Weights of a small mixture-of-experts language model, trained from scratch on English Wikipedia: vocabulary 2048.
Below are experts of layer 6 (counted from 0) of a mixture-of-experts language model. Rows are named router (the router's row for the expert), down (a neuron's output weights, with its number) and show model dimensions 128-255. Each number is 500 + 50 x the weight over its row's rms, rounded and kept within 0 to 999. Numbers have three digits each.
After each expert's rows: "comes before" lists some tokens at least twice as common just after its tokens as in all text. This comes from a sample of Wikipedia text that the model never trained on. Tokens count by the router's weight.

# expert 22
router:482417597542566517489551463434514533494478537422574475495493534390574481457464491506405388499421412478542498481471452519493449480568480507560463554531437452469523466510476602522531548512407430545453536444464546517547524444492427505408496509493545459492450487536471510500486511508457499506533469507431420462463529487599458462499551474513537465507427508442547521578519519525488478524438
down0:523493523465492467527495535457468502426490413480486370527513537404455449423458518526509444537455544580488506484482528488547453480487535558532553460488539545513493603402488449450528526492575634518480494468502510580558510513471518468474464491527481478506480508493536485457597442502558499529506497459491482604569557466560526434491509544517443539495497445517548462501483454516491516526528
down1:495554522498554610495423463517486438545562484495510444487616587467480465507462528457536485597494518598486502419549499429479492484523571464453543471543532535451450475520565568527492398450519563460502435577530547569517492503449494624427568572369467481508508462625494370500553455431507510435531388483415587518537434468577534472455552585498431460505517486497407592505515580511513529580507
down2:448453524467466471485492445526488545505504528424521616553561514492488546499641561474557482532499469546534574549521514542418507502532522478560540423555528537472392471529405535480541479616544531471570511450442456507357485549510498479558482457511418530488530512527464508421559451479490519598423472514516580493471555504517497463413472506511497514500491417385460489452588411558595409525584
down3:500582477577458521477519522453495440531504512535448447512492484384498466609500555560547526530524484490468497457551503491564512540379502540549554429515481470526625550432549552429470518373471459573577472566524506541544550544364391516421493519492535525574472487514479542480586460562484444499489445467458429523512456529471480424509478498546523540481442563435518408481525503514472372445524
down4:491540526319567594500444503464500553499491476524467537617533499426514511463516413516472461471536520413451553573581544508548541492560497542451471550443516568521474544513609457620532528435466520453533435405481388602504500545575564463453460493469536513499522480544524476545477413520405557314545464514505525423518515565487498597520561512391546518475562444516571539539435590480474455458507
comes before: "A", " |", "R", ";", "S", "I"

# expert 0
router:489456527549565506406549485469440492469524505375481497529503450507529446573506519486445454560556503459489434477491476539515447510647460503496538571524408503526565442511542556476443517542491463528515509522447573393497479516398459491492475452519425485556492567501490495521522505509450517567461472487506550531513414565528367469541550430572547569615510397546555478469423488482561561485495
down0:564420446414576510462437494557519504434489447532432492533494420486593525501418508524455520485380570489535532551467495591547513429551555382520485438542533532555510521502440525545482527442609506461491545456460488506521515502572515493492536516567427393540497436437473537571459469462427464539553499499520489577438573469457450504472540465593460516520549508634493511480549586459558537456493
down1:570497456528540469557500584436480504497434528424550448526518640543437495496523453574504533517515467605452473498412470419530512424447419481551523514479454566450525532538478490480453519519445587479584500524461475482543507532400583471569501452454542434550565505449501581431605608567557450522505519414433556528519491552566512473572444513451450527496484548444522512526523529492482443534394
down2:498583488510565514485543471535506437496564423468507616401543484361510589499404524498509488559556548539527482527566414520528614508503491572504497473559550537459500529471518395501550540470502582420490443571477450548516500524483519508579507460598478524494457552495496522467372457435541497481530467476490487509518589482483550527513475493479541543430634608554417530462500528558511467497540
down3:488573546520526449607586499497549582511480511532530501545516440505453500601442528579416480543545558496553499439514519534510507488431545484439495429484555448528564541456523473448381493462477459418583555493607486515487526448512429499586461516505598584392531482470516479489507475492470518512449451451528470468542492479596531459500504472429439473473400481356463486457524424550377435417523
down4:456490474329465534448483393481518511604539534463460592519492502513418496485523469473503430534545428524436432563544438485384443555457401499432529561552526422489360496468474456518495568477441544478514480557578480519479460390552489537530536453508527599419487497595469500468449468471515510506503528526535457441509553473479545567467320460547444540529516553567547543564493492508486491477442
comes before: " ", " a", " re", " been", " first", " an"

# expert 26
router:505468469574567509503535497516361542442531535466498480459458529461597510460509462490424459431590500485452490382477431522487499428506451505507480542497498557491473475506471425460541559453454542539489539375534550528415521489465436439450523448467490538520466510473493480480590460425486450521429489541521556525508506460557530376492532556552536520513439370439506555510584444475465508533495
down0:481397503540461545513598536503573511528479512539438443563501608514481366527531482496520618532537558532460520546503481493509438480521457589489549568489580437618524563559458476425495406541518415510574423437538491547485504444471449486452526458481585424453542451428449460482514476646577579522555420455583477573508483507521577482498476542495418519592514429618448524588489555473450551603485
down1:500584558472532497507510553524510507519520483487496471556464558497481468496493557461421479453469569533492430449457635471452529412415433479505479620528514509477538548420605515497547447441495511516572436405519524539519460511425472481473515534481572441526399452545547521548439549506490532479489571426558416588512479479608532487504484472488468473573557562511593573419485425467496573435393
down2:463525595558484531618414465439545364521545564520441421443482468496480632505518482554510605548487518513487582522486434446504458482420624510610531494505528577580508509548473514455455419525497471472509511472424537534446494509555431584568495489591499552536429438552461513496534549464516517516534505484468486426489503455529492437516489458517461572485522479493510526525467517425439620498594
down3:522472571511600467498531477510524545534531557485574495512485520476608521625472476583585567545495450506538490463537540478483533488527478503425541586524478556584508465543551549594582461519507480479454498604548506428488562543457504561411448565491524483452441448384489543505414509516590477585483510478527540510500426498515465489548503541622598552532445530499492422535484591464532555521505
down4:460509406484490482539400464491521513531445510466531551591479510473467483434529403461654491520570459512496514425538479531531485447535482536584589567480490493514475491499537491606450519515502468470584536531499499547444576531495483508518530538441548467463431518610463398442458576624508462500425477534456440585547476500476555490627492495554450523482541501537420526405483514523507460431455
comes before: "\n", "ed", "ing", "ion", " Team", " S"

# expert 30
router:522528606554460467514505533498453496513553506406493414468525595494533490460512506468513519463615495413557441591486510504514393523539524569418456517539528493412526485407561525463507505488509443526403441509534509533523562516472445579445490421459547494548527558515487494500565476491475506584462527472454401432588506540547479446476511477556552505577440441537570435487450554667500407495556
down0:565556482658518535515571554597497466537442508514584501495505449528520554544545447485490426491495540529533435515438525530483497471534445559469438561567529574473478537454503516489444531507466458480475540407534481489516531500448565499494476462579607555436498526586521520555409493455470458410512398515491482428373574554536531516424484500617494580518538467421509604435485498518562528529556
down1:475500547550447483593522485501503539712493544508518488434479447409441513431524576519417468451398507481493475504530485535491472476542410466423535554449575517523499506444515573434439572464512477511475609533443464489484443437495423402476568468447371535538532521470473501502495441408519533530498466508438495507499534470547487514573572548438552456420505542480500437578504546526439597490425
down2:375476508366419440558426471513498459468509533514321518471564481516442562571488470505482568585463536497477358522522478377474528490572484570561491433547475451531500446535442530530569432497465488499586463545499519452496477508435444533490510462531530416548556539526381400571554425495600532455546592425478489442504472521504509539509480492519502528609492593522440483538510451402480481479519
down3:417444492648423583421607553547510483528486423563519543444460626603464484430491549515471463481451499609362518471545511439537511452457545476514389563528485506568502447547525473500490471493468519485533589432530491421560547493538591467592597498484453500525540483529536523563515512458490531535471436531527480485452559524504531438476420453548454440511524485440512558485470543439560499444458
down4:507481432529452536486451515330595562511484490500479473495535489484434490410494546462480471422462499481511511570535551482470564470446555456515540620486535459513504427572503409508488429478502492516471495617500571449475541466392523430492517496571448438527535506428530427512598526447560504489548510452550474555442463491507462542480523563485469558461499509557443586522527452485482502452369
comes before: " ", ".", " 1", ")", " /", " 2"

# expert 31
router:455446546520536543494541519495446459398570555480530490552463467420457516508508561538369506524531498441461413491578467581458448573522455521481432538497536573546481462399531496516554529608480544555434517519458489491540494513575546429505515547534411496457398576412455520515584577487547458559480419543516550540490473449515512508491595418557547602461519569539460527478464583511533494493562
down0:458452504509476516478441456377501525467609510467559379431536467502486470481446503485535565484560550505483476448459516470523602502502542546590535468502559527557546547472480510468569524458461568539460541509407561499429497530475333511548438544551496499416436531531493466527487463513583472567547529534481500487465455432542519525499437442557493430552464492619521496504553455546443473528532
down1:543569523375488468502451569593378455499507535450513456469460419490533487593519595512569463480512514552466468442536556444567482460484506468620500470497508438523481508504523491526488501499484389411514480480501457571577434483486403523491515573581495403476529570528514420486605570480496558502484523542506393502543479412513586559627522507505510594421562480561594490559493552556432568499476
down2:499462524508458551489497454501494484562456532502547485438437412508471488510443562534575458503528502474442530459509481458385496476455432526440417504420492480490436459531421510535625548491454458594418490490473507505414502487535585550476488573542504459557557572541405574493521580421571431425479428470506420466531507500508518496560475514489600497465441510428503480523490505519430523454488
down3:495559551458460484501489546496528499533582479470408509596532514528383440493597526481484569509502435531561520551461494466471457511483505469500473548507545516519426466511591463448573523439558521503444510428557503548460553561509471544408574465502620531461504547547432444495503544497442520406467495535423385511430516602499553620643491557500562417520545585499452500419474504491483445458426
down4:490453478576550528425432467426488564510494539571583538498520562522478488492510444429463505460571457557501476542535476450524575410516507534518553444539453504538460454505562590455452537595449479539433487465494526514469600480451479413456556497508468548633534525453520544429481414423556531526556438511445422406404519451458504444545500576529405518577502476459539569504563529544638501391515
comes before: ",", " |", "'", " (", " and", "ia"

# expert 14
router:593526433558537657518506480456502451463508446512578429514514485471518486519556484385536496543496487509555486496430472498517453435489489590558458544529422497437581361484527490580548482509479428496413560533502524459453556458374489439488572480485555438565504479495441529514553518554488577522499553548475413588495429486486452428474549501444563543573499344531479524541516496532505517506518
down0:536549543476512529470470541492505531480589509447549514594480484554536618491594569570507463545570492496459492475538645439504516461534528430448504573414505509558487468584424486548499528436436419521525487441485507444487476587545506468446522515480481487480609511473459500520503482510513558433496479511460591555450451556463444481521451394544459542481475495519550419512445509471470515479556
down1:552435533469478512546498486541451518537437491547464508495527477480467498472434497497520475481488454519577495544451544514474358394545496492516526387458515604511540498506476474444470515491546476506503465420435566517476549562549471437492497547462530497489442496566492513396543445494493505498481457421556472450414415512495532433488488475475434473439469519565638479519567593479496442547553
down2:552447540528483488490486619522506537505436552530532454533527467422498533553544460539488458412480488511515519484385453431450501546547530611534600551519488460491476453516635480537475499458452522483418522579461425522499553496463509553464479498533515372399378445407441522557509517414483426502541477554493529550519526506536471489528450511606567454452533470476482554460571478434525482591550
down3:462427434565476557436508542566464519478529514435478483466481549491531533602430482499495458533461517561528611487596488501473541528488504433451435571545464508497452487504601465503487476503528600531486404519567495447564609562470530492550572479413456530655554455495554530461462546525570500512481496552481567477469516515500472525584500505530569510433557554485528468575500397452458558442547
down4:560463476443489463448456393511599491481513495432527448418517517477544611523437636428452465490441497487439482501574471504509488489434547430410373458517499427476487458484453510529638517502537525523514548513580444518467456509577522501398452481460559460471527544506519558513496541355410477552437436483483510507580489445441429543471475591566512559482557480551460464578557467488479471488465
comes before: "d", "n", "t", "ce", "ation", "ted"

# expert 12
router:480442501567470479552552527512533501467469521443582518538489517438662467499453507518404531541510567479617494473580388568535491573449468551550418469518485508470465505482520555528508527545501460402567423499481558456492528461445506469474514444451483530528507470546592468522576437466496464534536491467542577558535407526501456446615487492447525513551451439535530520446463474539540546542503
down0:586534399464527523553496527496433591522537442514536506597508396531439334467517469542512534521516544505507563466442507474444496547511546383488430513515489466530495596526412527524586428483504491467515546521550523442519535519443516521520549429445525528529469540595406503526542523530625532518515499473509408439530507468527456539579410565548554540441444488376433438521515542502485460454452
down1:526552499554407488468438493473464545460566493546487583411434494522503522571510506587527441490590411589544487529431474500445546568503604472506494501623604495519543443466460483543487556452505530491557487462587459494471534519528521576520398519476486515444388461507495505501566442501494455484560533536564460464556504375502582484490479411523446450572449583495482609573548480484499496480494
down2:545539485580431569515465532494392620494521496470499606424511531461555441544468474450550508539463419504441479496548469563531430553535485445473478434491595501550502492512494480584504532547528518493505432514558455488503542501499506525588515469514523484487411518483482503565549587515473505487483563565549549526547590515527513440528456576512512597545504550489370482543549513551514441615547
down3:388503556470468494457539428469498511446463525570468576556470382409583567542513472474497608548392452461497605527512604512563550448467532489523573538409456444436496455463519474474468414571498487498534482428484521476442479515589472540587527437502504446479481461462584513457382522443499431597491530452477507424446630552552512452543511496516505500430509472463504532618510469425366465456467
down4:502426512494533576488461504466528485583591527545436514499524471551472502462449494551546488501468525465477484504521445440455443435430491546503539584455492462443442491530499552406548536469450514532484476448452545560499486525541486536467421489510535458523461496408421387527514499496409490496544427593439467517508482516494455480460479488577480514461472527436510467571573495503571635383482
comes before: "s", " of", "ce", "st", "y", "c"

# expert 7
router:528453466593552508501556538484450537478434554439582470484502503511528496500458489496386523397489515599502429514468438473470448529543501531486585578506489512455468469502518509493510613441397480452478454492424619471496467492374424489492530513463451520584486524500482517494561497511511410529448397400490510507446501549504408403468480557436541553535481482503507435505545498588553543537450
down0:521441493627551554514449492551476419427536486483534523459568485488472515468486539547510515595376543491514536496524464480425519534518515559540645554491557452494458489523497471441525509585459470416501535486570473502572421522474491614431605471559561601436510481512508445489572480503484434552531532481455514451430533430471492399480472562512506488441503538557584476453464470549552460518394
down1:511549453483565495390460419556521549540481607468458456482574556547578481442452591518481511456483452435481554525509428499417568509500547484555487576526551493581455581444555519506497549552511530482538511602522548443490487413509434420552512521414519503492523429578517524413566570474493540550522383492540460512532491545495541526483527401634453484467499458521513495494523437367523565539401
down2:415540478546502534538444579556519546508456588601535546407470536546549487666519532464521454527525455401517542513526465473484440444518501329513527468418589496524479555494509493488568577480459488510504554615530570370492488613432539493545481485394511474509545587495399512536462490458648484503534533511526510510524534468414523497495519392535461500584514490458482464487386392553526564554480
down3:513585472501464495456413486579471475559440570447525408474519557442514557417488374477548441561551545497519497476475546404502512425482402522439547538584476628534456497456464527489429527518471546486459501484538482473536510534600381447540465584542462520446497383539580411453416414569409566442437472543480514409477433400458516433522550410507495483508450551448513466493562564465578478486478
down4:571476471519357532456499412526492477556423472431485446390586519439569476530528511445490502546416491485474524537462477447422596518515611536522526525445520567458491491523496457452454465458522537476444501540517399427601472508557511447564525536401492498455490505454405461499437495489446418495482506523483494632470485508522507530471434562465440528480480478483439514503501550571505497571486
comes before: "re", "ri", "or", "la", "it", "on"

# expert 25
router:533469581499560509540466386420504539436474552462426468466445475559504499540481497480448430571475497461455456474460470544456494512574368530459417647500465536482493478572534489477567450511454449468429477466525578436464490464444475456449475567516598541499472517524497525617515518439513426507473391456477431592530448507556427446517492495564468561473384545463470473527480535504518504519499
down0:487562558459538479417650555544547404582494576617504527537566559500517489425458583492539494404456467475494482469473556514444535510512477421522470476544505561492452443530477576498491472466501410459492480602499417516454498551572586543584470489467478433491521490510561463501531458497573583557447368413454517495480458375532477516419523461423473456488486491543495460527468525446475539552530
down1:524489510448497410577551541568581551547532558559529595548558515507533486482469557507560503402486533516500597522508406439589509482409505500498517548550450576476494493474395561586493505505508449488568512422497539519438478536506492565524592564511401472510503537496472436615567493483439539540487529469578524449424529526530468503483386593465471476425570413517578445536501562409557488419481
down2:576527451539524465515443527467527506469561485447472544553499555492498502510482516556516475539504568387489597541508515545564421576468555527514552470464452595512514476447497546516461403502499487571505469549490532506518379469524532517517572412484430557484524479448492411495510512537474480498429460506499492552540432573422440486488449638502504513542519471505616459453553490492567520463525
down3:498553500530441630446581430468557516573439623447463492473570557499500470500491511506489510489424433457412453607542562454461556493479558528447532398540579496470470488450428539593491524416623493422495464445504513539466506503462464508383449583456428494539552517473498472437553521489476518503492458481549527537473554507403573486460436409518489577497569474504546499469455545479495463494456
down4:491408576405488467530445490508447493479473449482467447489560425497479462509525554438513519491431485489638459476499543481468409512482548565504428634484506588499496579590442518554545525387499541460466485618564431535527455516526496556512565425469519517440517511507484506451570461467577461516477436485491457403494476544500427499395450530507444443495533470527476512592435557547494464550490
comes before: " by", " to", " in", " the", " on", " a"

# expert 19
router:403515580561547533516512516488379510466438557545544435453469539444477453472483588458450527518546442426571520571472418480435507444570475518429487521493556522433418440439472465487547502505437413575399486499480616505522540520440435568454603510518472456549483578588561475501523423534418498492543500480454478552550459517499385491530451433498520607507515455435463490534551593576499600622541
down0:499479542495545383433483594496409565534416559540513479385512494422458535390498426513577502457503561538560512490566470467432451442446587565531511471437492445471505447530477504429464502424469426465512500474527477514481523542465441512527433493521500447504519555512472601451465478499467449506527529466503467481463491521437554502448522595509418580499386521440532508429535515570551524522523
down1:433541583483581507493558440548526572475569577415475450603516497496508498570446534487482535484495430470500478510385496471570491481472519514556469569470417498451456409506603509448524488410466493519486480525360553553523592497470488492475467503521517528510477416547495591528481463503558509548442507500479412453532556511438581486533474441512464523520584477548456486499510445496465525539473
down2:507505438432498559542491527566483474384480501489454572495493467557489461432462480513709461505509535501580341500467511555608512563468498478433479389518532494532459487440484566493580513519531456448516603494515442530586520574493446470453471518445536485510504566473426450529623484499509525500467622498539507514525545470495485582492544459475508463557461534541552499467514488507448470501568
down3:516489506279483487506561571537531572507507436501517539407445590522370480554482573402481523505469490490385546612417498444546512589507542559445524474428515522448514484555408533392477518468563539516458485518416502520514496531435501510513460585538488567489500481535526573584472473483520528449605423475532442486514528505506453389477469492466467544557513463489445536516561480492441567500505
down4:530432502380523543520519446480476379435443489571553509521449503509563470388434447522546451441511428452561507442547507508438518554464568498523527579514510499471451507463411495481542517461460562529474585497434476534451546545513475560462459581614565487509532488547464480456543511601506483469539534542419595512560403613533468540628531509493494520520492410512462435536394490423465523519449
comes before: "\n", " The", " In", " He", " It", "%"

# expert 16
router:435465595545499515454567505452518443357476538355436464459382444484482477587525533472424475582511515434483411483536415506402477532554523511514482597627529558458484481505432525533528486538502442482416453585490595440458448524471495530428564455458499416602511497544551483497525511424474484528465432529472485584518495420513452395511461475472541495516429482467489461545473543548509453611518
down0:548456468483453590572398445533541508480493412540473573585512527553492447466468454480476467510483552531478529487441495478524603564482385414506494482605497440486532581464486535402509402450447549457490488498533532449495484505459447529515472610547455491486422449535487516425428512545465544529502473546578501434480584428468497466429475475530447486397483504490447482467499450483583532454530
down1:539444462454452544542469578530554406568409474480528449462517467502464566569379505457516443527546492503453535484543525433403377521430538556463481545487546494394466542569381474513562473441508455505473559521579545522429444612484432493450528563517460499545486562427481488495405486439592464530567528482557479451481491564516469493405464487513465415435460567500543502583387500458437422545436
down2:482507542425508465558436518534510531414497574455480504437420567508476467504445535481460455550523547399482563507461523601413564461482521562436530444555595491472435490582515480421495464473475511533520504497544456563601505518511509391499495419465414439512464453490583442410474508592616565569555476453499531406369518547432459529515448610460528554496456437426566495551492531535441483518565
down3:487525547388520513532511456551498473515491499563484484613468422483510510511344460532455510483525472554489481466612547475555456574467549529546497571447429503485478487534473467442478477430508541493476521482462542383477496524614481445574556480515481474548470445427528455480508454528533500418467483488472486476514468537491449491457449471495499512573475421486505484553438488535453555460582
down4:467522478398456408521462442522409529516461469547592453561436591457483444496499416478442476505549510529559446523494454508485528542491546469445473409432459528567421512527532538623483477499569522437512575420507503558541552482470505507468486454463623500507427464467509479491519468536505551426490619524421491498532506504515454545449527524444446334592476523491519418605512459506546443497512
comes before: " the", " a", " his", " an", " its", " their"

# expert 10
router:425483538587505455427612414531441573482539500467514601570502464545556488472498516482517548521451419476577532401418455502495405512565455527469438564553457556504515388475594509496482447441488504533500452468538439515522483505483461493487579594410470613563453545460448512470479514480503451602436541448454442449557522499436462441514478501553511519516525522500534476536408487494571472570483
down0:446426465445520559517579476543442516464463489540489510510479508587537486516389563545529493558542565481475544606561555484544454518545480487441480501451488360445556475547501438452472534470464493412444531405493400424448425470573507415456552494473538486441494538542543538494449535476496521534530514503434543507446488474396539507517528451478507545590517491537554487488519487549429541510497
down1:482579432570503552564546484480435415371485490539483516550528513517579571458592460486520447523516497442529488605442432628495369543397472557423414509436568511533578512474514477491547547459553524525544600471478533572550566541571500532446528531507541434489518420553489459504437484571502532470425509490629504421577525574522504506459503509495481547561432537546516490564474502505518483482517
down2:514602487544499471461545457509452581432479483524466406444476493510460363495528479556560448393490474526423565572452497487556487436480498410506490520579484518554557619559480505497507441590372505593477395485506552514519551470485478544545565441570566433481472506439448487529565574518483556519519455530504400520495429411551462434459519525509537455448632560549433530533469460594547546523547
down3:538551514544448511528456470501485510526564513441540503460654500442456495522534533416471513480503575423496493512546573600563489547520453439388370478497515553485491452496466518518375421514439516515484482435512443582566487494473531568523538428394442529540477534539478460525479443530525584497496559444432520589431546418508529481453500529502492528534425478439460598533472436574548568480393
down4:584469512464419614493412473451487549488506455551541521537549525474400483450478432500460472514533388579466488491455525461558451467397538426491487473489552584576556436487565527538522517439483579529392454513532451616470518397414444479428495507477461586517469514528566439435493506538533462469474491531508478495445500472501469518547431474430486437502500572438475472513561531529474493530547
comes before: "s", "p", "d", "g", " medal", "b"

# expert 24
router:472464489534540550414578441575525537512566601442506441481527511483558545420560576534535445474522471493616534464505530538489516508542470464518499583492545570473532485485478552598606448522474406473491532506479536488568486454500449502445442533535406438451464450498465409497601387478427495550512457504555481581499430409495466411426521484491591496619434499509478485475536487469577558626491
down0:578522396604481493481568555487568468570459553516575503549551421475569511494481502440513540478464454454396574523551435502489484520537510589596463431520495498475523487522502461582525506444475513589559424454538432558462574480531534555512523530569529511516495524478486613517615497458524528561504538518473422565557541498514492583565567592446596585476538515478527497510439536528507515505525
down1:582472479565409435491459511526453504572548583511553481513504568478484524434475475603484495565460601465559482408468515524410450588458470484573496475498505573520504519391484507513469497472493585501502511637530498601565475521539532534507599518484477502504499521516454584532511482578592526489501490470474515451593533476469508543466522530422405423459671501528606392524552441438503559523455
down2:504560438446514504481492506508434390458489507539461503429394418527535481498428531566527487476405517562511537472571567431545474409532495420500558404586336482516521529514524538494496447489512546473470530476483548447540554377462460484456479459436436396596498507495447509462481463518497435574565482523485413558500553525496409472535467554484547613487602514471501527443553481525515529585480
down3:496497463481510480529506517492464533485489452509449544572509545545392467399492457525590509497512471593425495536507456456593618379550511500489549468432485374496438518485413474506494442477462465441474498379482490551420439479484471442444558446515538451496479419510557458524449494623521434457536558493485492471408524490498492475449586424542514452510483541436536560534477495497504540431485
down4:489515482446601546504486560533500513541488523494499399481534446580437532488519450454448524466545612500487546357520551480484457448496515376444577466545451545499422473507451526437531478530404444521575516457511552545467440572486477539490424499473424566565406521459574574507404423539504546534553388506557428516454519506463506452489484508486465442525396473488528562425465534562510470538465
comes before: " was", " ", " be", " is", " re", " the"

# expert 20
router:480536584562529554460505539503460462449513448404524512497514498444459429478468630508464509528504517415445487495420494569495504391557414428540432580490444512482489436395471461531524441519418482572515511454446566467508417466415531492439511575570466406490441475496442445465502541431445545458479451582519500507500517497492456412502530457505547504514441494465517509479426531516439595466455
down0:426503482444460532424490499490451489496444503522439482502496443572486448424476480510426460545475509538531546553351507510554574488550483501435535488554583488442484556488468531521492480532483550430513493522470443486532416543502464498518516417441452487576491595576473519526516612444563547471495536531483531562462523514542432562373490478509489490520607546489480454507521515430427442546531
down1:556495544534529449457498617512386501490528461543446509436519428542545455559488455570494473525550505438536487516444454483503524490455473417495596477558514532479485494555552492507546452603585442501490488529434510459474518403378493551450421507468526475449445546548457522544483484531477482496493493461361543377597428471543427499372436371496468468540477579542509462448405388550510504542463
down2:479522444453437541514536445532463485378620425494400529539468469476536592568551529493534512572461522551434505496514521568515475481494540521536443440415503422417414432518592565528504526486487538466550479493563536509480496558368446495549451510512488541591485529505545513448580470475533519436555486465482482503458480499448512466516593417497518446450403613539480475476452466484533520522569
down3:484506462499474573520455447543457465500410518533435476461530487493557530530464554461538572545448476522357560529522502489503537551508496419489371485421474519518528543530564546482454641599397541540583523414377529448517503478469520561574477556348518473399520584520485535545558453488502522535475453427567478456496541363613507659439439499487544495512429444478522509526566530492486541419466
down4:460456519489504559449446505542474421476490513480526503606494493453549409520486552480534488458441468586529471546563528531560525422529407476492538478492492466514460553561487462467518456415510505454506485659438496622487433479450442394377477427568434470480503583522557383570478470598570522527447510508483433543417462483467501533526558561406564450501570528527493425461479465415533499490458
comes before: "\n", " |", " (", " and", " of", " is"

# expert 23
router:475522505568531468478541535519503441429454485494555460438475482534422479578560532496565505565562452477562519426485516462446481458531542579452496528480434570432439513586516518510541476505418476477478522629440440476508503539406510446481548528528488443525443591613521509484518553545497537484532493570457463489494414522574466407534472504433512506598486472508600441520493538518503479534481
down0:425544455430489543512528558506510488568527458476598538468542512497480449512491524448509512393535552502493517537532602441518522588546545498415527537509534546563460502528467476463523492520499555575541506476539432468430528510475514533470511467509587596498495575501483507466447547494470528397446494539408563481540386614485502582508468575511478555447469525554478489569496530381526460477494
down1:485414366524570578426520545481500585438517421472473433464460535511499547498404530512557564523438504415433557505419461434568490478534531565483465497527545442408508473467535532467485462409576558476439470481527492519515555467486488458491444406479477457507436485560535530461530574409543398487479390595574427468477463383480486511506480622533475495540495492546483537516515554477541433490546
down2:535551426595446397475514452431542454478528590493508443584544451505562579448594503444483548491518452545447591443488498523482540471509564493505606509435576474502395497504555493586531509479513460476524488480525444372468585449443534556435505513467462463398486505447503520544502502501543412521439442578528545441447556453573605423529414460477502463542506464596482470447505462561510490493484
down3:568565527550478582411568485497582462425552467451517393443482515477469585482518523494549423461406449556512536535511502536536504517532442441498403544519498382483540507519471455530494569568469543419428565406533635477459482491568539526498500432415502481512444459396560490591482552468467493478472531534562492523583490467460464536437444511536438548510486500483354534523471529432488557499483
down4:562533553561451447553544527510525563521548475459405430558523529507532559545518487543488514501489594479466625471531527555510530496473507489539489465546444542467460523433477540521463374585488444545527468492483470496528577508435621440546495464429522486402451435513455567492533488459487529454462591466492583453541544477437471500572457535436429448549520608505480426490453439525481470436505
comes before: "-", "\n", "|", "==", "The", "In"

# expert 8
router:484463593581537590468576433442511495443502568416502494522475564580575406468446493573532481495490519505517427475535479467529475536513399496554530541552545567491517498588578612525521580534439549484497495601477476488500446559491474480463558402482464512456465544428435448537550431457588512543501417422507497500629494459522483495529606557548495543538536462447539487530501514492526467540473
down0:518504591560584421497527662539527517462472449442427441469510559535477461435515408536534425521499537504571499510539553494460513524484532518442487509481429547560487477492581493458415408479512597474509561437501387504550487483527526479523507507501557500529467549485416461482495468540436455561506429491514404494350536510452448528481505462521521470477608500573543475522435485473565453594506
down1:572535452525439465566501541455470516404446490532634472516493452451511492562510465524439478455538460455389473433529436481544525551628535531480461547537567481599468498545513550387447447516562486436505523500509433546513478488428497486456524479506477554535472425435526508529437597539584487449496485513484446406515483540477482492524542543454597527497544578453459508515526468393508522467463
down2:502599504355425620463515484524519398529524502539331543406463481460604587484550475397520508436512515574428563532618528630446480464513456529466501506431535546565500579545459577550536503491524528465562527525478510491533459427581570481530500420461541494487519487497482512426439529508559499472418594476523471559495499501541513513554471569475460630536544469501462531484558504546497475413552
down3:459504415442544515506520594586488481486504405506445492410527517514376560523493504480554541418524531526475477474591469491507557510562445479454500409473455532433514490512523486534447457559524362461483440472532433492503467541524567461562533497556589590507446513522498553502525488513443435439489525475537535494471541516569583560512437538497418476459592534444476467512592558413446503457489
down4:542518492490422433498498411572582477444534496532514481524500514506522524528500518542459437472478607514521461483463474517505438522528448542541502527477523505608509492579521531331521452534448415540511562544359419472579447508479532595498501484548433535499486465567552520572544464478513507418484524564513538416509502479463643537465467627522493493441523453506534463586542412480446464496552
comes before: " |", " 19", " \"", " 1", " 6", " 2"

# expert 15
router:542573536599491575475520517463381534446490506532553455509441487509501464449447459570536542477524479587499543549526461504585380466531509522523542501476563589511459478493507493548492520582427490492484510503395496477495466487479543475567512518559558562476542512504507483374560539499539523499399457488524465436526481546469461462487494454510513537526530463436573430443515525510370604563537
down0:526457377533401495553499412574539566560547490599489557584480454547470449487507506433514544563476455495509528562558500415435422484529530417524504515475567474515528486503505476629524540492557484500491500483518526547380515425555549549449624572592594543486514497634561534498504523509438526581479532520520500501544500442418513460436470525530481535497480396526555503472524578502566495487564
down1:497485510459412509587532427549482447422519495610436513509480478445542421430526467538528580495452536495457464545503480466485465519555586435451391529509506503440480478507437523493496442495494579514480523478452544417425557473490551450492459469518552406566523473510532481477523478438567501516433503555437549432571443478425607581488579519524490465394482448474539498434479544444495472547446
down2:542536511578493497550536512441583512553500526570567473451612452588530518532488439448560486525498409542465438463528538454591447465468547477512469470604475478570529514626520466455569546447570530467411548509581377480521592549398457465493514506560578534481479477514432543406397581485544561456486459470456389552500554509385514458465542455572554468408559357497433527518513479432440613536505
down3:503551495581521512609463513549494426503500493504485448568558557508514515491563472462570574484492487421533483560577459558533566511461508518559549577487502601491480529594519509394481496580539565509423496483589496570549427489532434481571503485476458464500493493491451496430592487415573494495532505565509495576503545552452596439563530307534564499500532486438524563417534461436538511484538
down4:498515563454460553505399473514575584531538542506558487503484526628620509501455551433683438544549482493471491529507504551547536502529536494451543413525552438438468476523488432539435477510479545428493409491458525429518481415537463530536477544518551508526419465541416528422520502471489552468457531542538488474488471402508595522512584456485582542452580419517444558524546510548451437393543
comes before: "s", "ct", "le", "ster", "t", "ic"